From a checkpoint of a small mixture-of-experts model trained on Wikipedia: 43.1M parameters, 2 picks a token.
Below are experts of layer 2 (counted from 0) of a mixture-of-experts language model. Rows are named router (the router's row for the expert), gate (a neuron's input weights, with its number), up (a neuron's input weights, with its number), down (a neuron's output weights, with its number) and show model dimensions 0-223. Each number is 128 + 32 x the weight over its row's rms, rounded and kept within 0 to 255. Numbers have three digits each.
After each expert's rows: a language model's description of what the expert responds to; "mostly gets" lists some tokens that are sent to it at least half of the time. This comes from a sample of Wikipedia text that the model never trained on.

# expert 23
router:092144093154134104128128130103138165113125111086128138149130115117132147145138101102167066108143097123175164110083159121109100111161077088113205127088100137103116107188088193177153235129123094120108129093105099120128179120140156172171103144132095111134167102066079147060136139121141164121118110169164160091097153124076193131139131138157046133051074118153133063125089117125125109144070188132114130113159148126073070117130094145170119086188166163176164108141131153147110161141130079111112122127115137126203121073129127167110091164164115101162140138142118094123160179087090105150164151187141132110097124110150072178096134062113123148160153108140155095095182149121158060119120
gate0:077153110064145112120086157119139128141192110088095122104156136109120123109069151131140136114115069089103122125087171120140127237147149150152089094091107119156119169186101106156099105129160100189148172166148127108146136134126161166172130139121106159085113127070086142118114129179088097114124164163096092133137202120124088122145107123166107101141139138113114133111083118112218154151028130104131121140141126131157121161122156149184095082124172156107175118135081174130075148066101117110096145158198133062127111084136140108138113117100110082183136159100145103173107161076070132125182147137139180165094178148132204146119212124086150180128089109149148155113168131149144163135121
up0:121107090147116129175086133080087135111067090108156137118138123118163128130115109114118165106172132129106097100106138085152170147110105130117162185119128142083248117134102131073128148115107128167165210112130177136143140161146151149098152124150080132183124138115148134131088133100093072099113107140146128043148211144118122069087177175174141151079067134084129129121173092101155094098179101154181139149070118098117113129083151119109113115097096118118175040159124130127077161094132177151093159112124162163155181165136121160153134144185128140152103186120124105181117134154136223142191112184124100102160077088090129124092151135134113078166131111079118126094125155119113148131141
down0:162091117050105116142109085048096152134152129129151099133159055124134096127141106118140142135112142098129131115147163121098152119129207116144095175148130143148151119137151159176135127074144134084140176107152129061166055112079096169191103111123128185156089169118115120104088120074096067135142139135198147146125119172087099151214163136127106101146104158105133127160125147147130097113162184038147078158157124076134137144099187089142108116168113177116175161141081137140105121099155156132162124138140157155103140145126103132188059197121094134125164128133115111121093155143099194116192125146157113180133115170089096130131135126141147092134178118118102111094164142171109142242105
Description: Linking words like as, between, including, known as, and mid-word fragments or -ing endings such as consisting, piracy.
mostly gets: " between", "based", " including", " as", " himself", " forms"

# expert 30
router:152084090133100083131030187140132173137129088126169126141119105097081148137206152117179105176134113122162151072101182108118106137170153121068174092093108103132109106174090100069096163108119097129128159142130102152118131122111153196118086168141139157123148073085159130126128135153168118139076095149132128130116124136091164128137132150143056133097106117139078115114085185149145145233109143086153130122132178122116142112160064171110131109186121176195165102159117137149101151140111092148098131155087180094196099091148139083081133180178132093200132143155140124131133150114128136125145150179116108127098164117096061153120142113084108169119136136109144086097167137116194046125120
gate4:178130091199108102108138110145119114085160142102061132164110164121106137110211106160131055162177050109177145125123160158180124123128138106119103084056105131098066135138156139134130146091187146134115140073177190072175139080129160148128091141063146125087102173095156113079124164156131144134136103089102096108122083124096104101133113113091085157160119130079185127153095143128156095100133131181152143126075150143176096150158037135117129092134142161071197147106149207121122136118102109130116132150137131210131130173133195127123114151105084174136096133109178220119133158081138130139096152088121112110129084091150084104117135149112103116143133119097147172115174134102132114115135
up4:128127097144086142092159037125093106112136101090114121128205071151139130154207160089107094127181202113124130107126097159097119086190105198092124181111116141112038050157072157148130119107137081103106124078124152170125136119116126142171062127151121115093040098119155071102128139172185128163131139145113136092106091141108125129100093187093121067169118085143180179164136167138132111081118147203132130142139104167135180215111115135117144095122170100187118125130143165125167143148130156145113146153080103103144101040123156174151134199111082114124133145120118148136136156137126127114161135119123114091124100146102117127107135105171124141138144159092111108115184119170111126132099
down4:162192174105111118120140146206136103129047156154170073105108082141120110098129106159132180127118087132134110094174142115043105111116096104174166128130151100117112152166157078119194114144091161098085089184125123205119129130156100114198147154111085093143125134114099126132154163103160159137105066057081111142097138113111142123162130081136131104208146117151142100150117086091141083161159174120094172157146166130133079122162122129155112109125148108124134137014071096115073101090075154130149147131132109129104103143117117099137136131123187134148134157124120123173117117140155137115046097132060161135113116133188094103130072167095065169129189148102091128134102116115089147087098
Description: Verbs and predicates after to, would or can in narrative prose, such as urge, push, encouraged, took and led.
mostly gets: " to", " would", " will", " took", " led", " said"

# expert 12
router:119079096137141081059127163099119204099170079098144116122143141091111175126138138102146073167123118123090171121116140107079137129177148087094187106078141114101116120203135101128138126050113160095176186119119095170083155092102110126159082092109122147114135115098128130049126161141144157117127146169173152150128150138072146122130135150063064076094138073138098133113106131169123095160107178140144124121149161134127098127101102122118091090199159138162189103177106192166062165135144141160086141136110124105134113035112107107144066162160166114158112147138126079144131191100118106124089161210175097142112151076122112165155101114153116146137171096147130078112095118084106094154131
gate0:178097120085138080126133088078133136155200087116134144139169130113115127140096093162173084119108124150109107160115162125135109179095082057079180124153148132142118117070112195096138107135143177098163151142123126161162127175097160128117145211085138113107163142060117121114079168132137156165132172136176163157141198114120166119130145156155124078064148089150107152151113124117138137120083203084131175119102130122141103095177111202131126130089149184159100152123133067110064187149185165093115094110158121101131139125095142179140117092119178118139203175134197114166165131130109083114107136121139093112102182150065133096152136079102098121114130172202118117154128181098129143144115
up0:120108147154103125095139081116110188118180130173121143140150162123070111129126075160155142157149140111175057100164077098117125159146141094141095088133155121128127146107198133145125116191111170093120097145099171114127233147125107087140105093129145188159070119123168084108132128091114113110179117120124136152094132109081171158093120103120147086068163119116138157122099123132097087159124107139145128098100177218118152136132177113114160102120118132151093114174141116110140163156127154126087131140125142072180180145051163067141066040024176162149132073123180105143138136104071128135118096058120106120121133168164206117131141134145151147170105149134069145134099115162130114147141
down0:161145116148190048125149108092131096138148087226127080075145120141155156165134126146109152163139123130095131157117071124080139154160065113145135081160190117103168124158108153088167141078067138141118159149148207170158162146081169163108115123124108127112104125136147157103100196154200141115146124080154139127110123104122130106154160146095125104075128126083166137123097158131165136164051057145146163128121142135133192109141128119125101081120107132096093163101157125067174164118130110141074124066161101089091162167050138145129103122097128156097162150125128107131123130139110107179099118150209072122108065121098167093137155094122110162141079161170111154163130170105070137191123
Description: Tokens in British and English contexts, such as Sir, II/III, Hawick, Huddersfield Town, and hooliganism, plus paragraph breaks and commas.
mostly gets: " II", " Sir", " ENG", "Ho", " Ross", "Gl"

# expert 14
router:126165021162198089143152165121191182137113102115211117140097093080142151105163060115143085159140111123099159072114150148093081152121126100145090142153140124158142068169087196188139142106140119159146139148139132118135142092144160153153103152105097087164151099098104150114132145080127124143069143153192129047136138115118141098148158126142066109127081166160118080161098128145161171157054201063124108108167116153080072143112113154119144117149115140161152118183133156170086136126127071150125121148138165119119117107118112113129094161135151057128099102118092144113155189151090091180131124152155139144077159126140062116114137077103094146116171127146115076149150177103169084121145
gate0:094102097147160152114123192128130118140110147131196200064117167146179204139088087097112133141065125136144112100142102119147140129128165159109151158162117093155161142125165085127093138057142132176103136143113121136087105097126117149132139128151120064117121125150146123157113167128131122125076156099176144089136096100135143123099100096086164063091085124139122175141142173156234105108111187134194105132155105129139196181099184123108134136114102117154164068178175116102117209168090138164121135132200140128139177138129169105129069142102162104078115101130135085097141116128153085070137162175169196154094158176091132136092146089159099121126104141092092115167080118155130144161186
up0:087130108126111132132141170160163133133128144127203106145175095102143143115118113127120081111112134088148147110140103092166223059139140110110095151145136132125113187115181112144085135099136106088136145128142124119126153146190120125136152110121118110152098147085156103096086107158113164157159054190144112094093083139173152047136138194115093098167149138127136123118126173130092131109136134160171122121195122156105145103143117085103122116137106086191133107105044098143185148118131121107147140103043045191083081176142147091142210148072153168077094142115093147149143154108131120116169102152079070093169119130154089143138086105116170200158133153112164149152092183166182115142151
down0:149191140093146175100100163185138175131061150104091113184140104112113114102171150093140142124098123118091084132161101123189138162149131120140148150172203135137119123142134159076135122115123131177081139104138184101107150113122137126130138134078138152151121158195163098155146077091171085136125134094098095230126150094161147120132168153163139125123137115213111129138088135122089137094094089121099133105180171101121112056063080083142141152161124131134118140150123172150117158098153119061113133112121171097119102104155120087078120141120109117072188182090103121084142071123135153146153110205124138189156170106086112147144098091070110119137163063111138105154087157192129105044110
Description: Capitalized words inside proper names of places, states and organizations, such as New York, National, United States, Southern League.
mostly gets: " New", " National", " State", " California", " Texas", " Mount"

# expert 5
router:105143076168130101117142157111100178130124111122144136146139125095133134144148093092157079114150089134186172110085156123092097100157111097093174092080132142105111101188091201166143219101127122127113131110126081117134150117159149158178089139124102127117163088071103120045128159121136145112142107152169167096103166109084202110156130134150055132052072114167125087114087132129108083133073185119113114125169138107093080123120082161154122072191178175173140090137100183156107163133130083133120128137102146112200095075110127143103077165154129097143152129152127106141144177099084103141142160190122143124102132089142072178112172074116136155159164104118154076114173152115147061122117
gate2:104194094129164134138149114115133144194167131088144117139133074120123154114184139110164056122115162134124191116115154107153143159168098066112134064120091109130054124129169077114121106149114123093049134131169117119113176076113150083132158202106120113100152121152133103136135133124066129103148086091112114082155123096159118102133103161082064113170119162161095120213054082073122098165091138155117148158147181191103129114169088164087121165120111154133099091135159128132135153181093137127110153169126186085112116140126116095134089110116135085166145131158093092161146145095154171104093130173027134098116114117124163165183140144181096167088167065085116122113095143100133144136106
up2:133119129159121134079142169110105135060122137122086168115109120097139076195095137153122145154141078141110078106129125133150082134080108192106185173185143144138097105173119138170163117053129134115188090132107135140132118157133079154109096134081125115164094140152165118113137164148092101128196127106199120123127115065103108120142127113106119182104104117066183085140124164144156116178155097114174092098192114143139156166149119124136169074174127150116180137118086080082136154099150086084164045124166092177157105108100175157134161144069149191125136131119121149146160127139089043151118122155159178072166113149183141129099118122077140117112068124161158108162164171139142159065093
down2:127139086152138095101119131090133104207089060107192100122111091112061101132119092042128111152166145146159146081154082112144191164107163125117148119103117098174071166153144084111111129111169162100125131118140153081117117125127083061115068129161057066121128084139157086114085122085109124146154106146145137122130146113105112090145154161118114152102084097202104131132094141084118142149142193081117078111155134122160120182159140163080161184127138194150160141136106139158089164169102101102130114119138126133103104125062141082137048165087122164183105158132083178118130163146167063149182127125101110099166094137107113140062152115157153133154099099139092138143130141177126209112127
Description: Final word pieces and suffixes such as plural s, ed, able, plus line breaks and commas ending table rows or clauses.
mostly gets: "able", "\",", "ari", "ting", " rights", " 2;"

# expert 19
router:085142090141149099128145141095094164152123117105155124160138106125151121143159098098141070119148104105188173096079146139082118128147103096080169112075130124101110117203093189176100212119132127120108133114116083118134153093144152153180086146138097136141140084038095115056150157120147146112129114165180169094100183117076185127160131125171046147040070141155138092131090113135123089149091186117100111108155165108076092121127112155159112088186175166174140076148121163157086150140123072123112127107100136107172117067104129137101107164149127083175159122166120098152154170108099133143148163190146124124106122107140076178092145068109138163144131091117137074122163142129152071126109
gate0:160106135120102108057122057098099174125124111099129138098102079189166126095137170073153092179101104184129201116110150124165120141176090121157142162101131096106143157163114136207076126093166145132174143124176121141106157164073141120122110134041115106096077144096116079149098145173135080142106174134190151143066108114132105141141091105128100085123123104113056118112126113092107123134106150134186086134121194115146111083094135106109175191152119126129123097137118184161113169176113124164088138136099110100057156116150125108182118126092117096127155110108106143163138150202095129066141179133140121082100109116137092115161078136132103132083137114188171138076099134056126148060107
up0:173149191145057122085144128066159173086110117157097149156130122152215162142077195133065134127119123200134146117141138089120139026110187157123161135153128160105129141053180119158134132097169159184190124148165084112147094099177145120112127119140111109122104131112160076153128110098215140110161182117167101124150092130108107095156114134191100123102119150144173105101131136111128112145121156160106120107120144094111172168119130138139152207122096135147107123111144119150164093123070106156112097161116079100107185093182148086111099182128088163116110193085163144168145154104137120111193145115159156046146139151127123092151094133119163097142099173080144131140089125123131120071113
down0:169126123122129135125116110176063159128184129128100155129126106103164087180112092121096151138167048174131049152147108112060099146137144142152123102181159141099111155122110082091092076119082142171222106192099140096145150120080176154078163158126146122123028095170210084154103107124106105122163158137143174117125094125199076124139086180123149136093131111162153040092094122109114146125119077108124143113165122140121154124157147077152135124121171119171112110116132125124169109121126076121135096113145065096057103119200095118083116111108107123080114100068105155133125129159128116157112126164117111159104100096088130112120093083141141162145184188163129115140080121097148143117158
Description: Full stops ending sentences or following initials, plus final pieces of words and first names, like years'.', U'.'S., Musco'vy'.
mostly gets: ".", "HO", ".\"", " José", " Jeff", " Richard"

# expert 8
router:160121096132141097116124120104124172130093091088179133133142153070107149096118112115163120132116093120159130089083142095129081140165145055088157136116107124106123083133071155155145176148123113164153110133109092148126145095113138138190094119106060131123134104070113127085186140109120090150125067141167171117085094119149132094159181107136087113055103095125114044123127084193123137160088178105156108148127129146066109101127128170172137134176186141158181128097137175121105119129133122157160136131090114119173118051118119136099093186148119050195141108092095075137125210069084135129149157184114153143073122098151156141108095067116131166136187077110156067105162124083159106163134
gate0:162091140124098142120118125086084203117224172111140168166119175165104095120099086134148082068158146111075139099096126109083162134127141132137168083140141219141117081116074115099159125083155152139120133182132174118096160142131119115168108158156120111097109172108175150124153082133125133141123176111193251182181178119160124091089156069186121140142142139075122103132129124098142108161138139163162152141096188151122083108174088134141175092139116177100112058107198126121130127178142118113128126136152143135107130156108108150113127137071182155074106157111125120145163130095075163105105117104144165143105104149144130165135126130120148201128081078150161118078164085126126149084146
up0:134144133118162127121113156100099175174163155121126162153101153135101101110085054129159141173146139098044149096136115094115162103093196095180171125122123192151117074088113130132156080091178165196158142111087154124055119072135110111112127133155141078143168128098148070127136092124157125153110151163167189126119235144133139092119173130101130111160162071130143151167127166086147074109128151120111163137112163139048126171141059057114107146154096147092091132056153101150126089162167087178154132123136178154134152106164153176058154133135152098092141116119136097130153139157122197139095164115093126138087094106161115112143136174088098097125133085146087099125136094129146146144171
down0:166155095105147143141157119054124110247120105118164102096134110090169134144096112133161131178114124061125182159128122104139153189132187106175093188078135120140117114139128111092098170106065116168120156053143148073173114098160066100128143128167118132115147092119107097107109111093176149061092172126154099128155166156148175151127120121098146147145139126146197175145178142075154096122128140148171131155200118109143151184056122118137146114120137125150134145140134131135165105140100125116163107120172180173157116114100142157110156128190114130120131142121154057133161129162099138155192133122138143141069115153115103096142177136142059049154183085165093158116173138159183170121149
Description: Closing quote marks and apostrophes, especially in scare quotes and possessive 's, plus possessive determiners their, his, its, and of.
mostly gets: "'", "’", " their", " America", " His", "whose"

# expert 13
router:110139110152150101114129131127109153126115105110135145123135104117157153136146125121163071134149080142181182126090171122104111132164116117106180087094115126095104112196070194185132204133132096120106136102132123133112162083149133174182082127125102128102157100041087110059124156132125156101101111151185153112111156141093209103150147124171056140069042134146103112136079124147109117149089170126119123112166152113062084111135082162134090079175157170165147111145143152145117153143126056134112134134100147108210106069103135149124106143171141116143138124131127098131157181068080089148172154198122120122102138084153062166099150073126161151139151104119157087112183160134167062135140
gate0:145125126144148121108140127120157081168138149146160064144094164140128118129119109123152110137151116110152126096116163158133123173114102105115065069133098131116121131203104122141038143100125159164098171094131070144073144092122132114084153187079097066141150168115111123153161139163153150106182131191112125091154099146103167155164176116194099103075093095115134149184133066116104155131158180101140107115129185111082045090184088075105135153111134108186038100107167156114113159177050215180105130148142168132105132136135097154107094108126122110135148154132125155178137132106081142146125125159176105095075143143110109139104149062106122123175150121141169156127191128177112091111139
up0:152134122119130184114088124121086139097146146129151168158150143092123110073104164129079119100094136149090166138097156165127108108072042066102153143153148126143170141104148114164117149082166152154092073091161122114133074185146136140134141095110095177083085092194124121095138066099094097117096111068207132138119066132169122139198122149170123137132069115146122115101134174169128110090131121124137138160146110117128199156173117109083137128146098104078109193159115170168119128185169127126175169124074109162120093104148128152134149129147101171070087076116122062203091144120131084096178158150115108129174124147161167143134114172121070135143129137132111025142166084105142150121118
down0:059130072162093131110128110109121071139165125142155126093136170091113127167117146103082144124132119113168164135127092122163143119123118117142104066086122149100137081157130056130099141134125150055155114127129107176143109103186155142098134108148148100151152126216146100172105148061177058077139104123166127164092129091098121183155086126116072103157185185085082166090153184174141110165096179090144153119129158149142133190149109112108158131142140083112115163105143125136144132136105182109136126145093175107159120147155111140099137160120115108136104098094109054101114159133028053103110125175172170130107175112160120193101118130058147170143166197079121133130140160137146171164141
Description: Pronouns, articles and relatives in running prose, like which, where, who, The, plus some name pieces like de Ha'vil'land.
mostly gets: " which", " (2)", " local", " whom", " where", " These"

# expert 24
router:114148082246159123120143142118160158180082167096152146180109118105174196122166124104165121116101107080149211119109148172113084128124130114125149160133096125130118117144097170172121109051137058124097162146137137178077135144169118149197079147119067091136171174111122128109107148100103117141152125123167159087091106110105159061149130129084053103142141143166130121139107121115168180105055214114162147123168137094143082133145090138155126123123139132181153083142119108130145162133132107138060125168155125133123111124090086137143115144160140118124146153133101132115197193078068128125127113223137150095110091138143098135068136070108128137105092118132160145148123110156188098167136
gate0:111058148169150118150158172189110169135127132145095128160094130125139149128138149122103176151148158120114146105081115134115148114167215091076197119106195158141119070106057159164108110122159112135124166172106091095090100046192160112126133134141209190167134122177129126074195150135177106147071147177097131105157143184153172136082199151139112090085161102097095108134107143129116123149097136103166151131142128147126135149120121137110110152143138149148107180117132153117141147107104126173144150117090100108174077149097011091144159160117187102165117128142133110131123133106180133122159102116132143143104143126109102169148164162159115119136150151149153115036157057137110130200108
up0:105168090131148100172124072109123116157128117125118113172093157091120120147115106181154125107136173143144094121162161164126137095101082140122096162092097138142134064154164114181079135127146184107145181170162146145116175145097068096087179138145091157170052122109157098172120114155170141108135097083154132254124114130056094183097127145138163068153097125112099172121157120146132109119154133102148111053151126166138110160173131104117130079152115128147077080133131086169131145129086174171129122134087080126086187122138158129139096107069096119121138102151115170144128160130126161124106169079141068148067093161175168077117180115079079161170156150101077115143150155165138176106095
down0:179149079130148115124132152146164153167104119102183172164132095064090152142181123127103125119142138132066119118186136120105154045140103142097131127147105112158119121116079162135122165135104140071152142190123104088085145141120126122157168206135106183190113201172153094126105115112130028182085122113096131128173121116109101141167134119115124161137092096133146064167126112117133147152144108118107129119106139166081099113103120126111118150174168126110139135151177166152121167099106096166152138101147137113156130175125128135101137080076147135166084134178136101227112102156114154112172148042096103169097089147153137128146116190173171185189197136110124106158152190162152179111183
Description: Words in census, election and sports pages, such as age, census, season, Player, practice squad, and Democratic.
mostly gets: " age", " Socorro", " LINE", " Lemmon", " Player", " census"

# expert 0
router:101147078170134097130139146090116164140133119111127145150141138109131148145144108088155070116143095139182178110086148108113099109159113087090179104091113133108109117189090199159129219107113111126110138111117087128130164111149148154172081149143093116121157095062092113063135150138127154120117113147168151086109166119098194100166133140167050141053069146174121080133096120129103095125068183135134127121164160107075084129133091150152119094184176171175148102129110180162109158135126064128112117114080136113194103060112119156106092159152121105159135119154130089137149178081082108141148163190114136126089121090153055171132156070114129158142161098104152067099171150114159062134116
gate0:133109130116132128150148121131142140197160109081086156169122115104170147082104075058163089148113173087153160076132150206055081153170145127099102080143127149189086115133143155107107138120117116147109096144120134083162158133143116079125157128107147173164096091103183140098177121142156116193114080161108139108104120123133139208113161133156064061153133098184108087159084133115175101127134179120120102119185134142167107140100119150148131113130135133170158111165166147172131088148109098166129107124106042122147139080123084083106157165036117110116120061184124156137083133078111140086102134137108150117084064150130118176167179096160177158150163128137126148098130150128132109064079
up0:144094136178098154117096137128120190137098081111126101162096104130104154182111166164092153150136107096145168171129096166164163115133166143131147133105152075102157079149104066125093098104173226136169115116137135145057131093103135145155130167100101079171163111190135139115108174104122145160127118155183164184126083120126111121115077183118150090182185172085115172083150160108107127157126116113166123095113144123169116141127134130104177174105147100143132108089117091105162156154094130174126073105167129158082097191143141082172169133159162131141034150075148112124111107189118110120097148139074157104151148121125162189121169145060114180141177127129124178127053142131185123151161
down0:065075080113145197170089143182139156104092096105097134186156119160041086173137160128129152134105158098158119139149093162118164108127103112095197113192088135103152144172144091094079119110128171133129144123179120106158105172112137141091139143077092109205123107139124102130107146142196083150192116143157127107153147155107117124099123132118087089169103132081130184132105182172146102192114090064146095129118140101114153119131123076139134069133077138155152152116166082168165129093138142144141057176147059154072175190136106143127140036129173120149161185134138135152163156110092107121139144148111102082108136105097096147122144063155189133085134139157131118159130110102142110144137
Description: Inner pieces of foreign personal and place names, such as Mos-lem and Ob-afe-mi, plus "and", commas, dates and table numbers.
mostly gets: ");", "\";", "!", "]}", " new", " →"

# expert 11
router:171168104112107148105085164119141156156158110120140176068122083117096143180143129073198094169149078090154146087067099118119079116178124064111217078130108095126090108192104090134129219137093159128137156171119096132119179103099133158112125136140116159104143088111102142077092155150149114103145096140139177067112190100122182066142133128116069118095095136126108108088093141099160114163085159083163104100177163128111141107107091147133104102128157120180133131144113159152088136093126067109107131192108188058150138102088145110101097153139137115160119109173085094148161172131073089146151146159141096124124165128092094159150158076113123154153127094108155138152124178104154047150134
gate4:074156133142089123177163145104143078123154174112177139097105109099165089086134168120172099105094142132069137137118105123100129093164103127160145185144140121145103134165161112204127196130099139126091172156168137127108143126236085144146089088147134169093166117137065133169104135146038159073145122099146115076098157156111113117090120176110101119150185096130129141067118129128103136108138162099155107133105137102132067144115090138111182103109186125112206171115180148100142144094134077154096087112172115162096147193109155101113090182105142123144090098135059130156116130109126070155168129180150154110107161105124106220109107131100136154089101141141121113060156154122175124094163
up4:085088196144108136164158135088087117084112131109157136097052142108126176075143154218120100116096112095129135184168078186116117194153117100141116117157082154108113150167105136194147130113119163097138189118162101188157133113098144162129164139088132189138098121169124183101133135150111059123135101133126163128094150153141100085144080076088139124084150115109079157097106157137120140131127125123125165117111056110136035140151147088055053099128167111060172119136155168107185154194102162093135109107128132108154157142100131161143115176149108157136142118150134136154113144093141140121131063170157160040106146132132136137135082099155170155097133143161092187176141142098136154138144
down4:135155092099067090076090107146144169073112092136185144124175108151187114144129102139127139160119125079134131171171155176118100173147130119105111160093122148147142156107153152091134052107164128101124132108125113070155118138132110098105095123084155122091157177181232116151131078076160170144077176098110132168107156096141146149136119124138100167147099152110159094123106064121096067105134137088121135099116212102054085125150124140214179123123133101126100108105110066152144124089124119144094135069188149109151141157103080120161124102150146078200116083126128103113131142195138089118099181131135112182134071109126112129145137136120082106168099098165144140142122138179127092093043
Description: Forms of be, have and adverbs after them, like was, is, has been, never, also, in narrative sentences about subjects.
mostly gets: " is", " has", " are", " be", " was", " not"

# expert 29
router:135160059150129084146128153096139141181148111089158122155109161115171140120196142119203093125162070137157188091066142089074123126164107054126182123089115133122109112154117174146127230140069073178180157152114065148119149105123170123125127171107054150152168110085098094054140164144148192144119109106177160113104181119095141151135093142119083138113151127167106087096086146095113148140077177129112168112114168142086111113137090134154141130190141160199141096125121140180079129133141094172043134113081172118149120080089126118111118191151130106128185104172059100117142161124101103115143138150136105097107142111158112141112151111144112115113151125118126097079114153134149113113128
gate0:096122075147111126125094149124103128156133127139117114141128112127177087199130088114165140096137063111066149110105130126110182163151156097178135149138132152106100120107098132138119121126065133174129123118133057099113147179176091123164103109145083169157174138127089117107170091126138074116131132118099112119130129139097134107130066179148103142110143133101125202157110161117091177115096123136146105172150134122157181093177149080123140151126138097156061109135096135115149084038154155128143116165176123113089068022169126158112119230103136177117137092141098131091170138106110157110196156205132091092123142156151123213091148087160170093170136148096100118115103129137122188097194
up0:112162109114166152137149150160097112097126123178108065099148152188166096206131135121147180137160073104078135106135098139117187082135164133125127168127129154143068149103123142151144091162091099176168115090096081100128190146144077134114124129157138152165095178117090139100140131177123119111149116105139151146125139157114117088143047158157139125080158103093147175182121134096068148072137088140123170102115150152143140096198162045136143122129133087124061131130154136115157095049078155069139130112171069151082113071192117167105115185081115139133099100125106154095161091100137130124185166166112072174126113138193109172125175132164159131151139132107119175103098165133121165106180
down0:158152169103151131113165051158119140107162113109158108153109117140062121115099147088160161144127166079113131114092091140140139160160128094108130155092079157113106099158097110116099130176227123149133110156053093076104127143157139127176099116137148114140118081098126147130116088139104094121120112178155101158136109162120150121152140141100114150130142127029097066132147083173151136178150181149097186140089108087117111178120101104078143121123105201169203145159103129134100223159085148128144101076179079068208133118103123133149141081101142123170065193137154084087180138164157165148117078119124085111118112187104138118129125135134123143091138084110107177104124079147115093119130
Description: Determiners the and a after prepositions or verbs, plus subsection markers ==== and words like progressed, consequence after as-phrases.
mostly gets: " solo", " for", " percussion", " Murphy", " Yes", " well"

# expert 26
router:124140089147098105141054140102208160183125122107117137114108112083171109113142063120137104162131097164156160091110180123143049172146137137135110097080163172120131116161086057140121185107092153133104122126117145131138147151124122163176125175088055118117141082126067127131140147080092179091110158119214123097149104119122129121113179145140094121109149114094097112133132084140092202110118212135157125130164146100125112146092112157139121144152102209140192078142144151164086125139122111137099156164196149124135200085110138110128092117190162120172122092209146123151168183103103160143168214118151176162101123126165111146118153074109149132089118104104118094142099167122156108117121
gate2:098124118148101111140085123085097140115105186130134121105093160134087180092136072109150085126132082175181106074131112131142111130176184132157198098119129136147131107120130119152135155134079175101143104046188105109094178169120115161146084195125149143158152152145126113120092146179091114128149115152135139123159140131128119147129183151153099125132034118113175124172166143071119141114159148104113092176107182175091131082110133112099142139100114174038150134102114126100118143180164088137194106148087144153163109165175199123122054137113106138110067122144138174171134127093152175093137119135185196102184155132194125103153152107101155103198136146107169161110132176135157166097153
up2:049071126110126104196131134154100148121153097170141178080112137096167188097114138120133129135129109095183140113120116113161123133135100073140123150137197159132141157155127175119098106152152157030164116135066148179126166119077151175148136078102138101192120093085077141120160123151133100100153081149063126083129095127172100091163177109112157088082127119157112188140135100154084095128130106088119105122164112130117190106165184164113167163160119135131093130067085132174156108186067098117113058139145090133111139146195146154111094148156132113127114122116135086171132136090127170086088205145142120121172161190184170088146171109116123082169122131133144112175149100109150148100100
down2:116158135175073139104146184173197087159089131145138130149097132103121121138057086088127107117073122155095177139119156176114120119074074062104115119077097114122159149161122102123125101126114030129084147124141125107130099145175147086131081168176128141104126143154199161136165148165127094169161060130134126177147140150071178122135133121151176165196091103106157106172108135090094093090144118181106149156125124153178057111145094136149061102106191138118142130149151118184153113093178119141130091152129154109180092135040176127126144183146121169115142179095138114103104141105063104138150129119105134152128113138114124109086153070153117150051147055096134156110126164147132141125139
Description: Headers and labels in entertainment articles, such as Track listing, Music, Television, Preceded by, Succeeded by, album, released.
mostly gets: " /", " Preced", " Succeed", " TV", " music", "See"

# expert 9
router:098143084156143094092132134105122166136140105109146144156127120106137139148149105087155077105173096131205169116084150117119106112178102096103185109068111118111102120189100203164120209119120123137105126122114103122122160115151146144173088137121093138127171096057094124047136160113141151124126120173161155090097182121095195096153139151167054120043083110157122084108076121125107091147068179130119123111158154116090084107124096145160116073189165177175158087150128161179113159146134076128100127113117142122198115077110125150102098169149142084157151126154122103118144180095094096135152151190126135125095137087155057165120144081112147155149148092125161074091165141106161069124120
gate0:107182098146134087105063147142153188162126127103151162134077116129118073105133125141148144156090108130141212105110121131119076183165114128143166093071110052099116092177080061163092134137139119146118173166082092140109222110102072170164120141154081150170097126136092128065147095173128150164115144073202158100088150140154194136119195130126110113142134134120116110131088102113147162177078160128153113121132188165135112094109061170071168175166137112111154169120151133182098156108079150159090151143126107140100115115144131104153080080078143138171126126115125097147125162131116148120121161150169204094111074107126114168150179122097130091137148089152162135096144152077120155119120
up0:064082165182115165149158183129120097122130078070195114166093117130114182154095113132146130111161147223148160179161144123141149161136143145090124093087117111110062146139148156129117118133071117120094122141216137090140133116116143109098147094169129118127111175122137082151132119151125100150119227139082204120185089091168113113161084138093073115143060101146123156108172136127107117096132170116163173138208154122134101139141084138113157099131108109179121108146124162165145133137108167099123086137089090123177073174193141116121124119184101138064131134148161081102084138147134127142133121102147158123079093088174061087101180102153073134172119134161112108088180136137096110125136
down0:115117099109092119097110185101116120091125155085136145196177084156071094087120102213138129148126124174147139124136111083110117075147130102128125116122178152183087146102108162072046114113116108124110135139153142135133166070097177147126119107188088115099105149163201137177140151157129130139127173114145179163158110151180119175131178148086095135154068149133116181138149140124085084087188081110163145069139126125138106139156116138108118089141176087143162228125172072191138147157151130078122124186091094144119066144123096091091125102172097142083156126148100084121170147138088173168106095081140134125134153159181099096076137091124144122118130176106128135138118116106125119188187
Description: "of", hyphens, table pipes, commas, pronouns he/she and numbers like three, four, five, plus inner pieces of words such as nec-tar.
mostly gets: " ITA", " five", " other", " she", " four", " Mah"